Below are experts of layer 4 (counted from 0) of a mixture-of-experts language model. Rows are named router (the router's row for the expert), gate (a neuron's input weights, with its number), up (a neuron's input weights, with its number) and show model dimensions 256-383. Each number is 500 + 25 x the weight over its row's rms, rounded and kept within 0 to 999. Numbers have three digits each.
Before each expert's rows: "comes after" lists some tokens at least twice as common just before its tokens as in all text. This comes from a sample of Wikipedia text that the model never trained on. Tokens count by the router's weight.

# expert 2
comes after: " is", " was", " are", " it", " It", " were"
router:470489525504466472547481508522475460509472496475550515533542499487506514491470476453495480471528479508491516513494521481482487498465524523489470512533509474466522471467519486463498462519513529530504502468528529518515500499484484472524498490512526505513498515493482490466474501522494509481520471493467495470524504493530474525498502490509502497558509516496538518502504526462504503498489
gate0:514501455511525449485529465481515479471514506502482490512514485527525483520476499499475516541546458496472466555471483472494536485512518535557450518513498550511468508478542519496537542484504511507474571500496508541512495541527504490512500457492469465490467491510463508533462489497488517497521517488545509487462535514491488484445463515526445507498491515536511536498544528522482446501495
up0:538492455522509508496542524501484493520513513487527416492513508481513494489481491510497471485524494477518488498503527523459541504493512480499482484513533503509492527518499471475443510500487468516510500529494477466493501513515492536530520513523502473481501529523541532513492476481501470535491497477481529515492492494508499481484543509464493477527477518469468487495482487552477483474480
gate1:531498486509500494521516492476473475509491499462493490512501503505478486473501463485529523506484493522529513513547514547524525529457485514510491539503499452479508495525469491460516498524507446463502468503520455510541459504429535474529498503486525493526490484508526478487516528493477482523470520547488496521493467486506496479500490492504474531494504487537483465498474519526482483519469
up1:529499486510477500535494489479475483481525518488506508502491474541453477478478486450523538515466491500527535475517503531500520548481488517512505562498524458479486495500485499502499486519495481487508515483475458526535472517455538471516543503479457505522476481504528497485488492485502466549457504508494483504516470491491497516509481470542491563441517504495491466524490480528494488506468
gate2:487503488472519537501487511517492476482484503520485512527521513470476475499480504505500513435496488519543484511475513532518489518490489549498491487465451468522496549503534483461501457494514520454503504487499523519501477488536481508476529531532467523523454463522514500493483508485515536476473523538487505478507511492527507473489486497460482541512467468499487464455543533514470521516458
up2:513456470481495481491496525523494446490530475501506484482495514530533494533500473510487505492507497492513461474484489490477493451503503485481482490517519511496474530518543542466506491515494521518514513495479505469480570560498476530500508495494468474491484457491497528561529544458466510533487466471513477544495528457486484524487522477517481487514567473579470526457502497513473522480457
gate3:496465493519491515455515545530493505477490511537532504479512497530488496522511523533509479468473518498497488555474546478498493459509447511482491483479487522471484525493539478468471512507507517511482488512473552441493509514537479506511525464478507510495491499495545496437488499526487517520464488487497516525500491516522517513481530492469560508538460475445489462495510470503513504547498
up3:522511500517484516492515503495504481498480553473480522496536484505496517470523495494473513492511494484516479520539482497504511505513529505509505525491460544471498501499514542503528494476495538471510522515492502514539496484520505467541515538487510466476456478462546468478472481445467535485491494466509552483490490514472499503508513488483528502508516507490470509479487464506509493519458
gate4:516508480488503525447523543578499477483499515479527523506502478502484490489535516516484538483468508479545490519522517510482472548467536523484502508530452480518481526456458498541478536531514488493492465507471486539511493499512493479507516502558488462513542527504436510516469521531502508515494514547485512492499536467515497478477501472487494460483513479418536438507494506512512495490496
up4:531533480491564509494513512456494506535554493470499468495470512523492497467546485461487470507488534528527470467517518511489486518524473499494488499469521452532502494527502504468479485528511547525496519481507526504480527466477482476455526494469534544503461516504489546480551480488482492522528513515508485478506495537492506533545434507505544504490527492511491535519460518520521436486523
gate5:516508512508438498445511495506446488485473500471494485496525502529524500464503498482496485504507534518496524471524489511452510495442506473535473496480487450480521524471475486493518493499506475498495452458507497497476462483509507494495524518484505538478531470475517495487492506530458549494505511499503504489430470497532502513523525528511479526432547445507550519454502506482492489487533
up5:464460493491536529515450504470525524513559496494500499489488497494437507477470475522496488458517464531470458524516524551502494523552532503498537495496464513510506498521498514517497513458525544502512513514527523522466528487520517519501505470501500495553514518484461476460497523478526466460491494505530513503531501510506501521482520467491483564473480526501430499561509532538492478529484
gate6:508482486480473481500519500493489509516506511531484502477513478539524560531543499506521502456499505500507524530500479493502501449513491484523536509510500526499499482530515475515522485498480481480498496499514506474510468513539468491503546505505503514520504511462513469510533495494492475473501461485482513532488517504485493480491499504468496497499464504508454530515486542500502455555502
up6:497475492489512501467513529494490503519516515520516510495491446445492491468525513537519513456469502498458492478496521508458499520501532515479517493471500486494519496525525533536484512470521514488507490555516499512514496502480522547513513456440492482494498470497482500512512556504500522509542559542516509503528495504518541505489455482529535498535546489524521492514509508473501503502479
gate7:485480477502517458449453501484507493475476503455549529530508474463552526485515480516529505502485492504503512516483494526480470492452487498485484508484518500512485514462468469476485509501500501515471498514494512512503478524543489492549486497517494458509512519490510477514486523517448501495522518515457490514480502462446478460504487530535478476505459481480507540494534490471480496480526
up7:506561552502534511467544498485502492474461509540501471503541519540485498494471479458484489530521482486481482513519519524503563503501487542485511507492493493480510504464515536455478482465496510483514515477505527486522479519492512463469455509518529473499527531483475530511532530503471511501507477517492523515463484559465504520481515518507531502458458562502511515534488463556487556504492
gate8:474520470502527503535498497495471489475505504491498503518500467496485494478532472502482493529508492515470507536451445536451527523507490473475495494487523473469518515517480474528475482470527505491490522584518508524535436496518506530490451497515476522489528479501500513474515488468489498514498513532509498522482542486526508490460468475490479459522447500512493472464494498497488513509530
up8:485561533523517470491518485496464537503514494502496538526530500473518491460473450487500554498535503505526474491493538484519502538513478528496504507477517474515518517474481491511525561479519527538491519506492538510475490483548510514499461506527498511468475515532482526522523513492500470489471526454486465504507503480498524491485507484511531473485499510499480498494465529502529488493492
gate9:451517530543491497477532518510481480478502542472486510509484506505516484496478498514540474498505493508498585496494532487493498505514468518495477454490510494536525489460462514547521501521484492481530491473474485472493526503494494489468497553489539541515548495514551487473513520496494492521487534512509508522516484483488485519550480491512492531561505470511462527455534520501468499489532
up9:470534507467528523499481464530516516489533475440501488491503502490540487507470494517515482526497543556486513479525524475554541545492470485504513501465526477525500505497497513490503468510468492442542493487525495476489511470482475498469505476556509481491529478525473520532492515488490506482467559487494500504539478488577530512516503535528480543518535472475522533474454498476500548487491
gate10:504457504499510581491505486465493516481534509484472532486483517480471499466496485469526540514519523514517481515539522532467497500578484514513536518503488480472518482521514489496513522491494496498515489478486488533495533515529512470508491472523499476513495481534516465537506488486498520488505510515521466532476520495554522464507527521476486514520498482484526512494543518533493512468525
up10:556499458515490466493489481504504450500425503528542536515535491531487473500491463507499491463500505493492509485545503497525509488445464493525505492500527492488482488502500477485489436451526497464520512513516492502544505512486482516483500434501511513476465498541529536531448480499511550496522557524514529443493501464480472532520579497527501497499503531488469492480486477479539506483549
gate11:479499497460518491485514485512452509537538515502541545491495519482536525518494489518501530507488489496511456535510514520530492501489533499487488566479502496532512497477458501499511507488518514474462495524502517487495511517479539492502497513447549492431498493500501498547542527512528526485563498527509495490490470440484538499465524487514480480514473538527530528520490555487526504523441
up11:483482446510514452535526485505524471467484513546544493516528509539529533471511524507509500527561516488502576502514483492529489492523474470531539488527565505535490519494491497536494546475496501492558509489483475472500512476544528499508472468457505508522489511480489537493468509487509501517512508512498494503521503508468503487471450517522489518476481521483505529461501536498538522486474
gate12:476528506470492524506478469516492467540496484479549497563494518488486525470525473518530469499495534482481525519522528517485469459494502471537514532468509541512478533505412519545494506481525532472455477474523511566522498526469482516542489525495493503502484486518530462501537491494506505509520479506517483494502506485481479496528490459472536482482525532510531487505477480491467533520501
up12:460494492520503505485480495504520507508505490516500518511489529484519445515507488523488539491458473505496510493521492512481492457512475479533521472511481446499503489511472494529480527487508524506452508464513504485478513494518483511508524470523526488479527524473495491495453503554488537527472544487563473510519518514508454505513458443536491495547497534486474493487508516532518500441523
gate13:535495476476490510479531521484452526517497561500553467485490547486494474489492507522489481510507474505507514522462468529513504508520487558497510464512511515551527448468499493470489533483495504478468517504510524518513472471518448495509458467489497512482507550497511446474523478484543492494497534516505514501491486480455506493475454492470540503489472543519509475524468511484480502474511
up13:468492517467507522495516501513549487474535448487471553521528464526525491479520455465488523496509548493441473509528475492488493506496478480497508517507539458440478523509454477478476492508497507538526472462509468509493478538511503497500503505488500459521491451479492508512441516548486482507517499531503519508549491458551505497500499472515469530517495447484520482467527474508514491502535
gate14:497471446506542500530491521506502510496469514438512517491462537476495530532490501530518513517517523465510491482482524511502457486507508472489503461500474500501533509469537508491518490489489478512492507548523482416484521508464493501505516500483497454536570497480546543483538475494536508530472528523488492509491530526499431494499478486512523535473490505459468501492520484443462526492466
up14:462477457507532548462468563495536541508501508493518518494466555493517558504459504493558463522473532481485500467492505502482469462477482499489526470517513529514498511524513502539499489500479450493465497547477495460507500504508497502512513509503478441544514496476485543491527494502547481538489525509545556519518495505490498494529520497475501552528493497495474449498533484461504460515462
gate15:501536455493511472497461487524494510489501525574535514520504464467494477514502508488456490515474547513491505526513504465469529465485483475528502483526498472493476451502454460481493439442485521495472487480435490479469526495478498520508460477531505502540497482508523522500495460453520464516505479471505489495476510488501478483511558495491526543499515542516526547492451513530513542508452
up15:494488505491469514520504526506479494513521457470488509487529521536543552495518496505538512528544508500486509456492489492560512529516462511472523499479467497513495510504500514524514534512559487458526505538490555473514483491472527541537474512497481489459514521500495467499554525500477499477509547491535503494525478511491528507475467445496484536503516422482522513489519482509526460484533
gate16:501483507426460537496470505484491496549481521469489507484541455505443429530481505498489492506510481498498502460458455513524509485508515498497498517478473519497494497493496539496535471508485499523568490495534434518521490467476522479493486521479527524506532504494521505503460512513484493491482528556479535501569494525458536496530531517513496512468515503535512476541471496467546490489457
up16:500506511531484502493533464556488544473518447531523507493459521509570550475526486476477499487475505489508502531541514471469466465482476512518496455537514493496546494485484493535466519508506505498447515481453522482492481519528494539500502494505476475501472493508494480518550473519487539481520484471513489495443518522520451486466467504511514520511484493484467450482537503499461506505550

# expert 4
comes after: " a", " the", " his", " an", " The", "'s"
router:462509499469489509512505481496532471522511466506472489522538510518542480507508533483519528481501512500488540464511531547440503505519498478473550464546500503463508501461487482537482518521522483493531465512492521467502444542522537493491471509474510515465482502472483514513539477497488498486523483533472496505451495523483491457522493534495485525517517482501446529521507474497487517577515
gate1:485499494530535508536520473505495505519502479538516518503516516525506549459509497536528466494497492505501537509497488537452535493523472499472491479527509490518498513480494512506580497530462512450525520531500495517509495513507551460506502502492508535533534547514493515504467495481484497526473540551501547507488517498507530469526470484453481482471497543543469474476511513517430514481506
up1:526501514539466445483491537513478473467475537495458443512455530508483476576478535520511505472521481522518497484510506518500447445496504519534508516477505478511532476505510462484489541490534470457451493523482499487492510497486487515531511516512479496537502469507517492490520477485538516500537511461520489491521519501514479527487488545521540539500493465449506546498488506492521508513498
gate2:492518466528454520472466513527509490489554482445526533486493484534495483473468491537509488442516517515498481475496539495492558522462512529474500469514494517490477498506502495519503510500519550520502524491522522512500457496546514483522528530533484463498495458505505490487535485493497521577494495502488477521526510476494490527502457508509497529532489471505490550523501507470508484503506
up2:534504521518526509557512527424484489482533524506512527480514518450544479512542519489485479479540508529518457503421496439492523493512481504547495481506513548504526505473469540479493521522448521507510486482496510520465463492496465502487519509478477530502490486490531476501498489472496497517498506524502483476487501506495553467520527523491526481510474514472480564464522507546533510524526
gate3:507463521524510490529489526462522516485516492530466496509500491480519476508499498489489521511452455534491476538495505480521475479478456492503476540486482500491521504524520477499478528494450488525545498441485477491536517484523508514472521505487480538489507509449528491516487490499528533475514494487489498511513501537511489516484535496488513488501509465489536497456472510471556505527527
up3:462551510487470518473498512561504519548520479513542481491504499510524486519463494461524498528480529491516477452524499533469465483492485491453520470512509499488486519527472553456500506507530507552484490521469487498478480500455463495532462505503471525510522492509497494515544500479519532498518498481499478485510486475483468562495505524519514521465493541501504510477501472488529472499515
gate4:478514484489521511471508552500509519500485480470505488498473482500516482520499488480537471487485495501449498518508478532483524517510473483483465499531501490474528496497496490466461505493537456542475492467505518449451457483519466525525536492509488521521533505499497494472521495498497509504446444527489452510480472513470482544496536463451491460501535498516555474505536551513448467530552
up4:491502481474484491480493511518510478533525487522467509501542482514506480500483523529579513489538493457464489504501474490528492508472466478502557510468520508504514444477480523515454506512514532452498509464497481538497515572493518485479504510533494461476528499477507496541476523533523454462519494512449537502466495526484553473524493527502510487471516532500534517482517532529521520534536
gate5:475513509499483499475481519558495499488472504464484513470481475507483515502491507530486494520488486473487501498501478478528508493443557513489496470506505503463506474506532443485559509499508479507534444460488505509502457489528481536492465533500547532509485530480461461512459541531507500505472509466463468499528500479534464505513476502506507539482465501463517462494494501471540485486475
up5:483553446522474467463479498499482548479493452518472510529501466510503471480507491486497481537522518510497518469493499551524503464480527501455509521543530505460508532490518487499547499497462492526513499496510471535498452486473493478513478499480490537521509492489489470466478498563471493463510491486485523523541497491526434496465496533494470543467477522450503548526457500478514476511473
gate6:481517501492482501501498515514500546504480479488517536519534509509427530504492494475480492412512535466521499484503460453487472535537507493526493545488506516496492507512531542489514505523491503491517514503506492464512476509542527500508497479499496520494470501544514517498459486487452534490503495504513473455510528498507515475473506528526465490483540470501480489482567450478510503529518
up6:444477495479505466488487527492537470523514494495526489474497485511583493464496512525491475502482501525490509500507508478495525519503523494512496494517515503548515482500506495565510520492454490494481487475535551561535489493513525476506494488512520477498531474529446502540476551480517488510484492470485547501477493524476535520498519489516521522481480499493478566482493475533529493464502
gate7:471479502523488497472502474498482493493489474501532511537489554503508506507524546444456469516508514525509531493483436506471476499502544487499512450514487437512523504526521471507500480471503473497537523510569507483471536486480463500499495528482552532510507497516488461516510496497506488467480454512495523483500532539488465505512568509558566519494494498476496477558501489498498526505487
up7:496534510468519513472499519496493493467514510495507500508511479505528513533463457505532541479522516456443495499516487497474498500498527513524548515457482478532498513459499507528502496512499492496461439483473495477522473529498491520491485489510477458472463478475518535496464477506549520518505461461484479530500472506516499487418482514510484468544548522528463470488495480483490508471527
gate8:545499510475466477523517494487462467532472531506452544519502489480453476457519532466496497495518539504524508542507528461522499482445506533529492489489516544502515475477479462488525475517496507460486478517484481495469481522490485464532488497522493498525490495474497538482482483533474533477513486455488471494510498495487521488521502469464496491549485479504505539570533515479542488524474
up8:519502507493511516538507531484473509513494542470500508506447505494459522498509506483500503477483506495532468508464567452517510517465519510517479507523508491497486500511493492491511491501477473488478450501471496491503512492520487498512521479536540457458508508467535483487479539496502577515518495506542522466501571479511516481502562484511508455530516534518539500489540486457493520479537
gate9:481485541536509478470481522530471483496478480525551518494481491462487445542539506442493511502510486508510506484475519492511484532459504499471508493516529468492512480560476493493463479472526478480508492491471513552483539541473520476505504483488506514466513522534503486512494517491466470464502518531480536534494480455508531551487521440461485513511484505538521486524470482510531516510500
up9:494483510465509492515518451458487464501543487488460471466463506463512534487447492515531576479498489494486525507526480501506509535530499526547469490533464483490509508478507512489502471503439504494461500542508549432505487496499506490474518483513508470518492485507507497482452480470494474540514499519562481467511460510492481466492488509515525447513509449498448486451503492507533515547525
gate10:543479505516516477493482502475516539450524476518488495535543467449507497441503502481509495474479479452525469474510510473510532444508496481508473498511507474537462498499546489528491478507496518527528472487485504521500500507487540476510490490488512497506510508475556513507475449513504479557515530534489502497501482489446486470500549548494473461511510487502522513494471501464510498513475
up10:493527472520493525482494500514473509522497471506572499508526453481499518489501491452517502449462503487475494444550525492485485489529497457510506490533481514519488518470537513481513488476480562459485514480514455447484469500472503464499508510525515458483479480461519511505503472497506506505524470521537456466506433479482527514507532444511495500499514453502486510472449526482517505506511
gate11:480489543496510446514495466507503502498509504497567472481540485468527531504473506524564502481511557490489497476505497527519524523570456475534533506496498515525479546497510516509464495517465465487468454523520514476534473547510541488498517575503482478439509453494505466502519516485454486492531478504473529481530447517500525450470485458486476494476490506458445486456489491496517477478495
up11:501525464484499514494511531532484482516474519531465544526463512555450445509502480490443468503491481510492509501497510536509515470480499509464514525493488556478505514521509512503530523501489514498492543519476498476479510477503504507487501474493524538486466501499475533476488462483516538497467498448494453553494518507506512470525503512495515522501533502531541532509507507479520487520488
gate12:535526522507497526481543502469469474524539546464523466457508511534537443488548483533507466477498534456530487496488524484484520516497460467533477510512569455502478536502509511485530500510571513502500506518477481534507503514501501519514490496538512498527541508517471490521501485546527464512483530494522495523570530470486526488485509482525465501530503535499507494493525516536492509456519
up12:449478473494484468545518494502486539531485530477513513539522483472476536507476524511471456498501460483523515531491523515481532482481515464491483474537481486483494512521519524492523521488488488552499518455535532498530479480476521490487475520515458544499467513464510497512468514460483559520460489517504529473462466488474471463507513524517508498457514558500519505464466484504477543505498
gate13:505502485527491468497427515493521485464503494467496529519516452511480473503518494509474502522491502526523475491498521500509489493522520565516485514523516541495505486501511482519480483536478527522498508493453482555480443487541464498521508458514478484506526490497489529473496502510482458464473517472450533564496513484516446489533459500517490489494484457507487511517484526529551476470458
up13:471500539440504538543516492522529514535480523492468498472561492510522521418526509473501497512484523462521451493565500506535524500464481456540509511480468493498470502509497515474522550457509511476495542490527504483508510516485478507505505522501487537506509498471483513549529544464535519539515470525524476487503497509532499518513508510477517494488505558469503484507494507483501460493514
gate14:482488557500507514496468482502528504515489556511534549538497531533511480487493456490505486487484482497470475474519498488480495499518466497511493552504505496503516511484499494537509464475510493462500532497500449534513525497535505545492469469503488491485501474475501492509497547495528434532554465529530491467494504505483504480482510477475471535512483497507456518484508512500491519487507
up14:516504465523479425502514487508454558459492469497475477500467482458463509519480517536535545474523486525527526511521494486520483498528499492521533478483490514526505474490483496512473553530470484535504521498449515460479507493525475517480557499518495522502519481512493521451474475500508472488528521509467513455480501474503540540521503515454481485514526506476500468480503497507465469513483
gate15:471500485517509510518489457527517461471480514529526515480522505518483505505504445491505513511498501473525517479541509473509559508439489511508545502502507537481518494486546455498518498518545513523476522496506510535490468475510522490502503497540505509476512509510479476492477493522491524514500475481488500456543489494481515489487524491525493534532499499513525487488497461490548530458515
up15:461528495500521515506477458487502503465530474509479511543506488465488477518522456491532500535473489490540479480519514498507511546471455459468511465488508498516494473505505464511489522545529496524495492460519451464495484503481491481494484484507510464487529489487501473494469495509459504522543456500491530502549504479467482507502509449525549503542504519469493502494481471447485558518489
gate16:538538495491471501509454546525512495508497499479463479454492491529472515476492526496503503506498481546468483532460478538526487491464551539528480483498510510518517500492508518538512538479499456468535476441521493456510486501494523441531540502440502501549487544507530494481472511476501488473499511472465539477453501536534529494467462471484523523478449508494473495475491517549506489485484
up16:491492504527512470535514502447511518527472528547493522492471531523511454520514546483502558470531521508531484461545503443493506476515514495490495478485449507534534516532472523519468482523532509514457491509521493500515517482489474538520475507478509516516497482504514525489524479479520516532510523455497526454454489499475461500533525482515460489503498516489500512520527505529454481534506
gate17:525473485514459500528497496499484455510519498528531486495474535443491502499485492533547490549496519530474475485485503491487500486509518496503528511490519494574463484458510526482512523498515496533488487529523512525470509521521462519583505502522497477542504465489481518502518504479497547514506519475539468503461493496480525479488470451533537494507504520534505491515499492499476484509542
up17:524481537525533480490563508513494501490535535469502493468522467499516445492482537493499480490474462486517525487508459489509498481495479461494526493470511531484485486512488514519476483498512468552553522545526511498534511505485548514528488498488480458509505509498508498493506495468506468513523503488502466495499485475498481460472486522531520515459518498467552466492513494497543499498485

# expert 7
comes after: " the", " in", " of", " ", " The", " Al"
router:539534501494494503496492502493510513447502468531514493464504499528534499515535451506493474486489527472490496477502504503480511513489462473459498436518533447545532487475531468518474517547452457527453523480502500518493496523502459490463505504475496477478514502488514478560509490517489493509485503503548522499508510457453546482467552530529489524550451501457479477511474503466483487510546
gate1:513517478499472492477460495497490486472518545510516494449519496520471482530503478468514515496509446491555501465486539516492522532483492528544471484528507498533504500477498466492506493451475511517520510487502503528461506484496475514456501474544523507515465479515521550521499512488529500474512490516513485475543475503526497505508492526489476487533501482537506500472495536463487500486491
up1:456482498504469493490507509466482483475477523471537477479504499499476493519487461498511505510529466457577505520496500500492543495495501527514489498475479501517528497476487492479481480499467504555501486497485521507501526493506472496457487447555580514501485483544536514516510548503538510496533449500543484525534457491522476486465487531472441494535520543506507503471494510471513465488490
gate2:510525482508517460532509504524498514555502529481486515521537499519529488504489476491498502468456548492518508557473524519490490534497442521487527440509517477493493516519470531499541518497491489502500481491499525522513511487534481487457530455524468496544486457464488523476516453487508507468441550534496488504484505517502512500506545488489483486511479536528544506523468504488529498439491
up2:486502483535499501505484490475519514510513501479438534499526427490448502504485476518561501523493509459531585490491488555449512478493538485484484484524513436487487526496446535512520512529497515530547442525496482514520554475490500507547467522519471510465499478474539486461477476466475472491465520518496467460531540473508485517529523524541450499521535485515516497506540485473529517484488
gate3:484512503503488476470479523524527528487487522530483549523481500486539506494496511484510510488467489537470514514484433525476507502477504483485474511520487466508487539501521519548516527526476483483523479515496486526520501472525462507501442504576488500497510465519478539507492511532449493524477504508508526508519495508499542488466526493487473453512524467487441493523492486507528463502476
up3:480532485491517506465511464471468486530443519481486528476522550503555460517482483535511512470487511519472477469469497473484513548454501500454486470507458483500486490527518457510523468505540491494505505488504515545481514548484454466503487470457444499527503480503505484487511494487446518495501493494526491495506479476538497508526483536535523495502539475528512481537492486547485489509460
gate4:464472491485484500548542523455529453488515488493508527508505489502492487495472463510519503488546495465479515499512507510524500490547525492505471519503522499515480424517498532473495423489494517503469510497473522472497499444488484499506496500537484492478492508466511486468532502493468486471502509463497487468516529517473506472480515524476503501443469521528496491489472478430511516490479
up4:500478511510524472490497482544508533469487510466507486457506537502533464526500532533527497499492484522538526526510509453487537487487504555519470509493504513486520514529512497457533501495512509495470542488530434481488507497489545466488497491524484523501470471525484498486488484478493542500536518527502506524489485471496489526464459495520532468513538498494503450562475518555522508490543
gate5:532502491510495517490500440520498547540479487510481491518512497559506460502499475474510548485540531476487520493481563485493522459522535522480499497480512499493493468506491492498533521465533479497503468522490506453483463550506498465481481539449474487491487450502491497501538492468490479501476507494459514474522505496470512508501517487456522477450490480457509481499507525484534545471469
up5:455441469501509511479466476491483508516490516501530510483497489493527504520484497525465474465513496530470530505475503492510519515506483495504521497535541515458459498475460496482464541513495515532518494500513503520473541529527489527536473535529539482461503556510525495439533501531483494522488477498505476510491492519511454465479508488524472482544472469475525555510487504519481511533533
gate6:485497477465510502482500496485524493542537490477513448482515490478525501430489515487496498479473482520479478457528469462524487541509502496504495538496511511501481537501521513489537472451492548506541468486482510468506497479528528502515481499514499532516518527525481558481493457464484519485515525529499456476543501477507451496491493511527485525490484509532509539505472530535511514506484
up6:491569500490473480502503495524478510498503491511440519542530525505468509503534495533502481495473476499530539503487498548531490554459538521541474526487486553496488471491507501428531559470561539512497463514537453534510529519513519500524537478525481486474518510514483500481491459482548536471572488492479481491459517507481469505477514509428488523521538497508513499517506516521526530502487
gate7:519505507488523487550508516502485502473468488516541498437488495522490533441530473490475515472481489545478487470540481540500498515502480487515502492516486526519472497531535548462478544484485492480502488528509497493530500485523539470486488537498467508496486537536539521498496454495496443467496483538511487540495499500518492484509536442458517454464502479505519488541513458488495518533527
up7:502499533521518531499505531502526487477497490539516513450499480505483514510471498489476510486481459468461487472512462534520535509479490502551457499473517468509514513520502512440481526533515529459513470519524478540525482478493533504510518520491489474531520535511502528487501540528512488473498487494503472482509555498499521489455498479500506489523522477499524478561483480499521488499472
gate8:516501495473486479483539484517454480485504501498535512517504534464483549523477508486506496516502477492465467486485508501453483471497523546518486494491487456493536506519451536462486485488475539494491471455537476466482549555528531532457541517519523449497469489516518519515486488501456493480500468546517508465529538530505532465532494521508514480478524521510488474488496492490515477528517
up8:530441539518536486499470495521520513461483452484479486454557527509515472505517494515511494509480513498458482544519518523523522445474496509476520498539496456497512501504546473531548472508539484480451529522460507540502507492490487510525524486509487578469498517509483493486475485484485524465480521477461507549485497459532506484473510510514499474498532522480470479491483533538537523473492
gate9:529447482515494519487539495471515499504523491473535483510491481486497539520526473483484492486499470525511518514522444426511508512528508496456480485526468476539490463471508472482488515515513554560500521523477527513494491513516478532547525490473481472506487498500476462510480483490478477525480492554500492490488494525487484538496513464498492536505516472500502512525528508499554510528482
up9:525503512488520500506491479469546501486481487496503502478509469474527513519494477530474467495491508495504514471496488504509475496488502505471477516490466497492502498474493499497438462523529536511489520520445504514509490488497491486523520491507507491525481509514490480518476519510476485533466535505463471464495499543473490480514481501440494501523474545504471499507523523469541492496484
gate10:468486513540489529476499506510505498478483491491525482470444481507507474493478543512499513507498451517512504513510506520532463465448503550521496496500451492498505526524502489544545500496494450477505464503481506479484440496466478472485519530505501524525453486475513513474509496465474468518530479524493489439502478486431450501529547509495501472487553485544532552495522475474495516504512
up10:484489513532494537479495500504545502447493472484515487503465526483496493468487519525490497515519449492536520486486521483509453472440480494523513486463455520520465512538491492529544526481518453494501516491491498488532479510457451492473502510524550502529446463524549517464510514508453482487524474517512508455518494526444487452517543513490486470509536498548503529494526501483504477517533
gate11:516517497520538477527496518493480548531489487490514517491483514487489474476462523472498506458500514501526503550453479527501556503477476477467511487502476497537478526482527455508479513490508496540473456495478467550498475559467501506523471545501486504510488511507486445536495491488491527494484499530493498489434512494524517523522507470500508498496479498476492502535509449470506479519518
up11:482479510482503481483484505464536424489481520519525546495490530465552491443501531481516502466491498490524500489532474495495477504513539482466505456453537480513484456505510512507458432536494495488537537489501498502463475506468500534523469551496495491509471508478499476514480487517520526484483505503475498521461491536493529497528513544524512461509465509522495510517486497486508508503497
gate12:536495468504464491513503465501477499523498474522500502522501491507524547521534496493484453481558537516468507510512505484514548455483481492476520519540484523502459526494543524507461522498519431507514480495527477528491476523462481526476549488455498444460539523521492468562487489525486502494505507473507497499469537498478505487534510512473494521501493494533529515541479486535494484498506
up12:533485531506513469469535513509530506506488499485489489456525465457527478517500523510517505541472506486481491521474549532529508499499493514522498511473500504504497517473486488515522490456478530505502567535478538506481520476487499479488485526471451511551475542487517451476510520506535497525497526488511509550454506519486536532488488520498515491532487452501533506517501488513539519483484
gate13:516478485490490519510552479503507531488505503526547467487486515456510511491483505539440517470476479467498480502509498529550502467517441504503510519494521480488493463450477501534493501504474484488537502543530463440505494478534452478483485503511515485510520471497506509491508521514479458456498563522505505470477536485453492476502496484525502489510525470505451526517521537531524467470490
up13:508482486494483542521544476480491533497489499524533482482486525462500512507492512534450530484485495487519490492495499521533492463473438501504521517504505495502508465436474500518496495489489494501530520538543461425497499499516441481499518523506518483520532488498500496484504532525479471474492556505524542464488521485460488473523504504514494476488516469512462537524525544526508473490479
gate14:571487497491546496480502505476502481513518526485512508495506525456477468537499506493541471522543485531489486539484499533493529498492519539541498486496527492535500483435495507472536438498459529506491543505548506510492550554449514449479503493488489486497475506480501449504492501496509503547480442411504468509523481473483494476513537468530482521469527544472493514529491492481463455502480
up14:503512505526493522513542505488518480492509491556503526492495514478538514542523481496481482522532466530490497509585488473524533464516495496504505524524509466540532545484481501518546507529447518490482516476500479505520541514486509441473527503499455497519510503498480455509507518508503493549493494493583498514517475528500499478519524479495484515469495509518502511493491510506488476504466
gate15:488541494520477517490471496450498476509533472481506469508466482511497496506540491463502531482478518448511514478480500469528498505512484493485494468488475492480508469485496473461502515499476487513491522458496519500441508489507539538509486486524506534531553510469471503488542426509488496502466486509523506508507533488463494483476498515518543500519476535487511485478497552523539545481542
up15:491476556518523469537488469506514470490467515505481499490521486450534505494479520516497469517491477501506489513483523510484482505490517491518508498532539542518485505534499506524518522527545452491505502510484481470512482444489491486520522524455501535510469488489557479510468552486524507506510528502487480515494474528549488519509527477516477492515515502507504485525507473485492500509498
gate16:518519511501461514469523548492535495503514454526552465530483506485528505492468489484518544494518491477492446488514490531497544484524529518553551507501531492507506469455500523507479538493514504463495511504501481483497519455493492543479546495514516484480472483491528518501489556483528438492453523495514494484468509453477494459483482458461503465466509483480464459516510500529519451497486
up16:503503530482518554535473489483472492542526531444516498484501503502525491508454464532525492533535487494448501518538480489480520453555452471546514514462502475502542468489475520464494514487522550527496518471512497526520509478459490501526471495491473492521501492522493519520446508581554542547504492492526497489474465493561505518531528466475501505495497504486512478507497506513474513505512
gate17:522533484520489463483499554509493520471469466477489526454499476468502529498454503554523493497497482521504508484458473502518503518486490462481553514498485491530503517509495462501523527524492530513474502490508513502570480481507448507452501454502555500499476466497458484531478502523496520514506471512506548480468495493465525509488483504473487501508482492500525501502511489529544502531474
up17:460526554506471504483480520520497495505497454499489518515491473470479467511486453529492552482487502521478505487477483516483499501501512462509537530506488540493535478482486477493541473488524521501519490494502492520521509500523514501501536544503507527517503526532448473503508527521509497538459514498546474506480532491488519483508491478513500481492489494511482541496529461479488534494531